From a checkpoint of a small mixture-of-experts model trained on Wikipedia: 10 layers.
Below are experts of layer 6 (counted from 0) of a mixture-of-experts language model. Rows are named router (the router's row for the expert), down (a neuron's output weights, with its number) and show model dimensions 192-239. Each number is 500 + 25 x the weight over its row's rms, rounded and kept within 0 to 999. Numbers have three digits each.
Before each expert's rows: a language model's description of what the expert responds to. This comes from a sample of Wikipedia text that the model never trained on.

# expert 31
Description: Capital initials, word-starts
router:500460485499472532512481476475536519473500504468506485478538557518500473550529500502467521508497511523527539544445513520519478507492478488504482
down0:493540466491521461485506495469482465480530505473482475510501491490523496495558527558483531496493539504548513493515523517496479513507557546512473
down1:449487516508484530498505516456451476507514485492517448488490518524500460515468555520499484465481481481508520501505515529459535470506492533491539
down2:521534532533496473493495477509514514498513489480535462517470518512478541448516510482549467514529509482511523525491508494449493513552493450467486
down3:444462514528515506487496500495510472493520522474514485513531504533476467480475510515474508481551504504469504455511515532513477506548500471500507
down4:521505491512537521473502533487494500503495514553491555500466491492481493529519500455475523534498492472519491521516556483470514511455519474493496
down5:516489460523505489486500512477491504485481538516495498505463523511487475470516509526496498524530478526476494499507517543529521474472523470499506
down6:504477522471527466460501511505523495530482465459514524498466494500511476516528504500516471479495485501537481474477495463504488453515524541481481
down7:532485492511465477485485491553511480511471506506493519527528496525551489534493482533493482512487484481451515521479509498511532501509435490477491
down8:474523528488494517544483519455514491474484476491533459480481529489523527525498535511525520507482483542493483529489503478489484509505498548501483
down9:535528459468540478543494515480512551471509479518475476516513532504477451459461515488499468492534533477505550521471532530490507495493491519453505
down10:500509527534487529481512498505520513492539542528478538576476513501515493531528516507486529530519510486518482495466472504516507481526505455514496
down11:476505485515475522514455535481473477541481480513506542536461521495476501536479526484482511499507509510525503476521549517472475540529498558488501
down12:495478516530500529499507465459489499528499517496503547493496530501562480527480536502497472501472469496536498459497521509457543570516509460505479
down13:456470493483506492518488524519504470490480542551515526500486476505530492560495465494471541491498500503503498507502440473456458502491556515510490
down14:499530509495500523501482495468531515488445490501465518523488496519465487501507495515454471481496511517506559527502507504472537494500471484509512
down15:496543494531491522480516501484494508545421516491499521533473517513491517503512492458503492496531525513519509494464537523525467511459505505538528
down16:547527516458484554519500471497506554493529459503527503481500491479498508524494502463506482505478503499504472536538426502479507514475488481480463
down17:536506480493489539505523473510490458473472509497465507483520517523528486494519494501495469485503476503487466515471476508489496498484483448522499
down18:512511501478483474535534536492499479480503511538494488518534514521489482443540516471466501449506494497520464502477510515459497540564447533509496
down19:493474512505552552526537469506498453525468478497507548519496433478496443527532492480501493505517512499454496503522507462537464505522495519477504
down20:489509462531480493472510497502508472449479480500495456477482509502433508502504497502524521511510497507499512511537485476487511490433546520489498
down21:476506517461507476460495501511508503494503538466492517509498523515513498524505471508503512497474498515469528439456462518511529526534540466500493
down22:527503510499473496523514447537495485514514519530516545481486513513496471435497483522517485568512488525509489522537536492533518477485462450495517
down23:526512467493501504491519521514515446479455506511449543491470521540526475544474477540516484525476494511519498526516451425534487513511492516478488
down24:499460543514548557505471458497500507505501489490522476515484506483512541513510517505516475513508495499511509505551521494507517572518539531511523
down25:463469466502504472495495511505462519530504548530529462537505546490520477488481502457514484506507516490522499494482487516477457510486524464475493
down26:537479493512501488552459498551503499482540507484473532500501478491490527496500507470501477465511517531537522533452511487517480514459537515506526
down27:506493558550530505501488521498516504489535520468479539489513493482511498470528519494514514512417478486528500509494466466513503451487495549516536
down28:499474511525509525478520471534485499536488455545522487473505516518519449514479477490510538469436497519484499524469542493519530494519540551499541
down29:467526517512508520507489515474520512492442500497464477553543481516555506506481476485512449459492518498488501546469516529463507511523549485495495

# expert 29
Description: Mid-name letter chunks
router:513504489453468492523499485540532477512532531463519466507549480501492493504500496473469514492500522501510515509458542540501480489490515486497545
down0:500513452512511499513452515543549480473535502500467464477487544463472543472516495502540471516463502493474536456501501509503520512493479556507513
down1:531501496564502473476506462426497490549478521514489502447477490570498500458469451535458514534485510504520519515503500513514519512506477513446515
down2:516503479472491507468495483517528477448506507511519476490491483480491491530498477504471533500534479519547517539518491523486466482476507517494501
down3:475497501507529553474464489521485507469500478542516470511493498499484489501512439533461513528499546501501513542484493516530511505516488511513456
down4:518466450517444538502479502504502521493516467496471519437502505490531475496576478492494547420463490492475534503479479500537477517462506467511483
down5:527487482504492458528460535490472535497499510487473501515468534530506531520510474486512474507508476496537481489522506486492512501458502471482516
down6:478531512496475498501529514506516506492540479523545522517520498499489476468496505516507503482483482505493531483514478490479495490480534499492475
down7:490492518517506524498484485490480469418462495521527499477548495508453516472474520501499488502499475469508530530497479462526490550487507471475487
down8:512513503483538541510490467527520499494469516570519509499498532544484516474503508532504533500497445484476495497469500477463481545534508497535493
down9:433484503486495469497519485528489484479477501465481468465513454492513479498480481577469485501530512461511522511492504501511510434508512493490455
down10:491485500495476495514494507485491532478479525475487496522475522459552568511514488519505530490495526505484492441491519515527462549415524544508514
down11:512486489517532501506550464534466470516501506478455516482496491484508496497535493522497494521439527512488462537503489541480498508482529456494501
down12:537520538520517557504499492487501508480479486498538488490445500508488516509463529499490501471493503482513516471494466545472497446511485493497471
down13:514490453504533485514457509462487488480510416562490561458501482490555540487518509510458522520557545547513558529509533504489475489437442500505517
down14:530537513479497545487489510528519505496455533504466492486476527488509480462527454528511506494479497532438551427441462522522504526539501520525537
down15:520477505522524492508501468488516502530468503501530539478474459485531508473490491493517454491420524514540491481529521519494462527475483485503519
down16:449442428485526486511520491514496509521477530473472502454471465530526474471510498456478492497482500528492518506543468503536484503484525510526543
down17:503524496494534460478485498491446495502470481547538510488485495492482475482491500495490507493471476497516538490532460472496499520467521525514508
down18:508510488520486502495513531537479499465461531523490528502480450492506477490541458520531531486513453446489530535526494498450479494490436541463484
down19:543498509489457543504461518489475496568520495487505508525515500523471484478508466456456492512532501503523524489519506497495502484526487492463546
down20:512537517449485503491508487477467471527527486501494471545444475451479485476472492501514543497523502509511483492500521525469476498479474520533457
down21:499548482504481488482490507544501472505469481511483536512462507486463504499484504461484497463454533511497495490468512514480536499492545474480488
down22:489532507538522476464491499504536517498479526503485479509485502484540506496514509523500479517485514505470486480485510491494510537481447485510510
down23:515526518487489484435491497501501515499491506471520483545507509543492518473521528515504522500550496522493508484479557476476488480447527479511509
down24:486525507499508502450510521529466487472488520483492525513472492521494495531483498513468495506483547483487542506497478516464490457472440520530513
down25:529462493524503493512479503489498536487492526527525490500501512499535525476521521533542513503477515511517506486502494474469548470514466473464498
down26:493483510504489489530460527485504485526548494496457440465448506503456492474524481536470504456480526497516536486496490508492544456514511477471507
down27:481525512472526515513516456511524506542557501525498491498551472492504481528511463436507481478530511482496501505510473522536500475449470489497446
down28:532464493499514524533496455478490512449502483492466508485535483467494525545499472473470487536466459486487476468465523506520437474494530488517504
down29:507531523487498467474500470522537506491486524479492432473481479467522470460481506491501498440511510518491539486512482463509511463561496501498467

# expert 16
Description: Slashes, parentheses, word-starts
router:493501495434520524510509545530548454470498528519544526511560486537479478500512522486470505541514526507503478502472525509484528526486502536484526
down0:501530480503476509494473479478479486506469503517504472470487484473524505457483512489495455445436494480520529482515540529499495458535481477537488
down1:502528467472523532501506551476459502502517465486522497523507524479518522510480489467494519553517482513521476511505511471508496480540469480493486
down2:511543499501474494542490483507454458489507472476497513512445534461474538487499544528505489492567502517494460484490496553506505475513498486445515
down3:490456489477548498523492483549463499495489458504508482496508468516478525532517449477452535487484479479484490477492514482500511541517515513477518
down4:461541499530453507489468512464498504481454485498479507492539481468491510514438497485481459493472496509506503538494475505501489495509534489489519
down5:518478510528515505491482508489522455514505537472490504490492519486497507499472473465563493464523457527492522520458491523463492510516507477488459
down6:493541535499540523485523547501493495493519531498454507503503440497480484456510532513498498504495489548496492506484473496462522478509519480497458
down7:451469518485511572496495466503508488463503522534486498530519539498503510485495479488486518541495491471472519515501487522490500516495464506555514
down8:514527501533482478511458506488512495501524493508490493533506505493491496538553481472529493462563495507451550428540471481523494506505539456474519
down9:508498503490491523534488504509536516458554478494513484508506500473513496487489510452503474484530479504497505516482478480488504536531462483422509
down10:463479522464456447497502477486520509515454517508483498496473452468480517507502496509514461501543526487521522479481506485512503454499489464527530
down11:510474547451510476530480505500521487515510479480536510482485470519481455484509512506501496517504544498476505506494495532509495518490463488539487
down12:448516558480508471436481511539488506516526503526558463517459469495505512493511476501515498480497478496491500507469483525490573546507489490500540
down13:515517538465506508501497490509500515523557508495510510513512471503484489486501514490514507514521537506517557515483489528494491531509517489488520
down14:510479442502426480492469507547479439483481499529514487495497476448475492505520534487476504510500499473519522481514560512495471537506536487467513
down15:508469491499506436498437468550489469516477504503500476503558476516483487492460517538514471546476478477461457492507512536459513507498478514485470
down16:465532502527525482493491513483491536462494508472484463510475535497476503523544493510502500509472467535471445442485476521487509521500479497520452
down17:540498495496475467523513512482506470520516521515492505489508483495500461506504531513525499546527482501462545497481491527490546466507548514514506
down18:453473488475476461494512481488476490463492477476497506483466457462497515426456520531492485499543498481502514476521453501492520480535473518492491
down19:491491455454492482482499459488482521499462493478454503499534494466539549568498455474475520484489468524464464491488523499490553471494499514534509
down20:501481508502490511488538523466521471471513460468502437495517486519529492527464489498514493513533478480502530505511532487482502486493474490489497
down21:513458478453469481508477537533479492533495503545512485528498485478516497461492465444465480486557502541455467471516493483498519522490482472498464
down22:537510484527528511479492467547480519469511472506509503495482527513458488531494499503490549500538482461502460464468524516513500497520491476495488
down23:556533488497469518458547492519511502492514481512490485539463477507465505494513512495498490482521540490564513478475514510463523484448499470500473
down24:533501489495505469524489466508524505498512478512511486507500504478505447472444482527504543469490532461456481510428504462520471491500427521535476
down25:506510470530477487541476496502491494451499556498534528519491519513515451455489485529474472531479513506496489517556512469528513488442523486506517
down26:463527483516498507497506503483481545490485504521507526501499528524485497493488505507499491480513491523512498523484517495477477481530517514469475
down27:502463545495490417521506526499540498481507503545536491536467480460534531500546504508476537523518489481486467514500561481492513466497478516514507
down28:516522477491504539511540504455512487531468480525523489502510483514525535496511499459483501519501464492501501476537476542495546517545476477517479
down29:486499522497522529516512499503480506559500492459551477504472481524453492566545500536529490492500517538509486509485475450511526517496484501495522

# expert 19
Description: Person first names
router:448470514507510518519485503526534540476512515467500517485495515439460478518468510459481504524514517526486472522499474491542508479476493502486490
down0:500434501499561485484504510498469485475483487530468490494499522544519523503454475452469515477492500496501508455534526521487438472547511492499530
down1:468493501511514504477529526522515512465510490531489543491470549480501508504493529492518509521509488547449516476479522485492535468527499476525524
down2:505486491465546516486498529460504522490482528483487454473459499477489482493465492531498523479481468464509478506525502521471502466508498483490524
down3:529498551504530486462527479504508519521483455516534471472497481506498528520451445539540511483509479514497481533471502530516485508520519479546466
down4:499515515485509534520521475500477485482501453485499550475522528483473508484487501505483511484491505459480535464530495492511458475495507500564476
down5:498501534510488514529512480521541484508495511478509534492444498514495478483511520479510532471471487480532500449507532531553426530466470512517522
down6:552475502513519534497503484490488501482490515521526498539485478509487494471498519470479542525501554489546494521516532499493504508522502491537519
down7:519474461516467515488477534529531540515527491512478496479512538512523498474546526483508432498460533538505480459509489520500523508513515492512488
down8:500505547488502468526466501467510512487479496539549489477511514533542487461500500527522490516511501539531502493475521500524478550529502496500509
down9:496471506454473514516494488500529543511480499514499527482501514493512489469527541527521517489478525524520488504477499474504495488514524513528485
down10:491488468453461526486512492540519480511543523511489532544495461497487448540522485524510526533504517525500491482500491460517479454526486521475479
down11:506487511467489504507519481495502527498550457504505492505474471505494481511506518480516519522526523534449532499528497496514466515476467484499467
down12:514487497518477530469525503501457480521487514527509498507512503490488455472527491525517487471452492486466480513461485492521466477500499502488480
down13:502487525477462538489519515480501534489508515508495494497535525493504504501501554517467498456474488502489462494490541495553464495548518497482532
down14:508489483506453524530484537525484491538497530500508510489542533511495493500497527542519487495499559505508492498453455527464501508478508480492485
down15:503491469525499513496499483506505510491501477494538527483469508501511479570487437539475515492515450462518485510515519507490525504521510485465463
down16:533522514498498479520498501531536526486506503499493525508442514499455527516482492503495508497516511471495458501481483507514533471487483487482463
down17:545525450493486574488519504533518478507505475496481527535480491505471504528506520518473501489429479489552533494474548504460502488506510542470532
down18:497550522491508472428476530507517509492521491509512503520492499481482550493538552510480488512445481541487525467491476460505497509490502511521490
down19:493427500518484511535486503491497479472542516506476497504487487525509475453506485494452441506507477498458491537488433487470467530566499510506504
down20:505521499499546498479497484524511510481493547468551454493532471544530464496507483486468505465537507487448451498504528482517493478516484485517492
down21:446477494508515521512526500481511508491524537512460492482437516473520514482456500445428418461472544471484516517479541552504517497500477485507492
down22:503468533449485511511453498557489476488543480507494479487474543488517476504513489469497475511479495533545484471534490455534497462573505494513510
down23:485489481516516514521456486509479515492480530488496493467505500503531530507473457508512491508477504460460494537509536509448466542491506504501523
down24:515537485496467439502510482517483471498490498527477531491512478497463473478527471481495489527468507473543476469503497517453475490517496458455484
down25:512529486520469491539488517511529479491487480536491487473488520479522510537469518501505520562474483474503552469518500508489497489487505486499469
down26:513495522504497482508520494499496481486521508493449485507529474509506510521500470446462526498514509482503502495519512475532457449479508485506514
down27:505495468500490513523533510527478470481499485463441517503466514508510510497467505456474485533456496521517512496490507493499533460566478471489508
down28:472494480495544497511476462510477502522522494466536459476494508519565482570502492494493515513498482489498501448530515519515523492524520527503483
down29:516493482497532478510496465502464526469458499514538477492515470479518545500513497492528491456496491494498509481508455522512478532493491506480461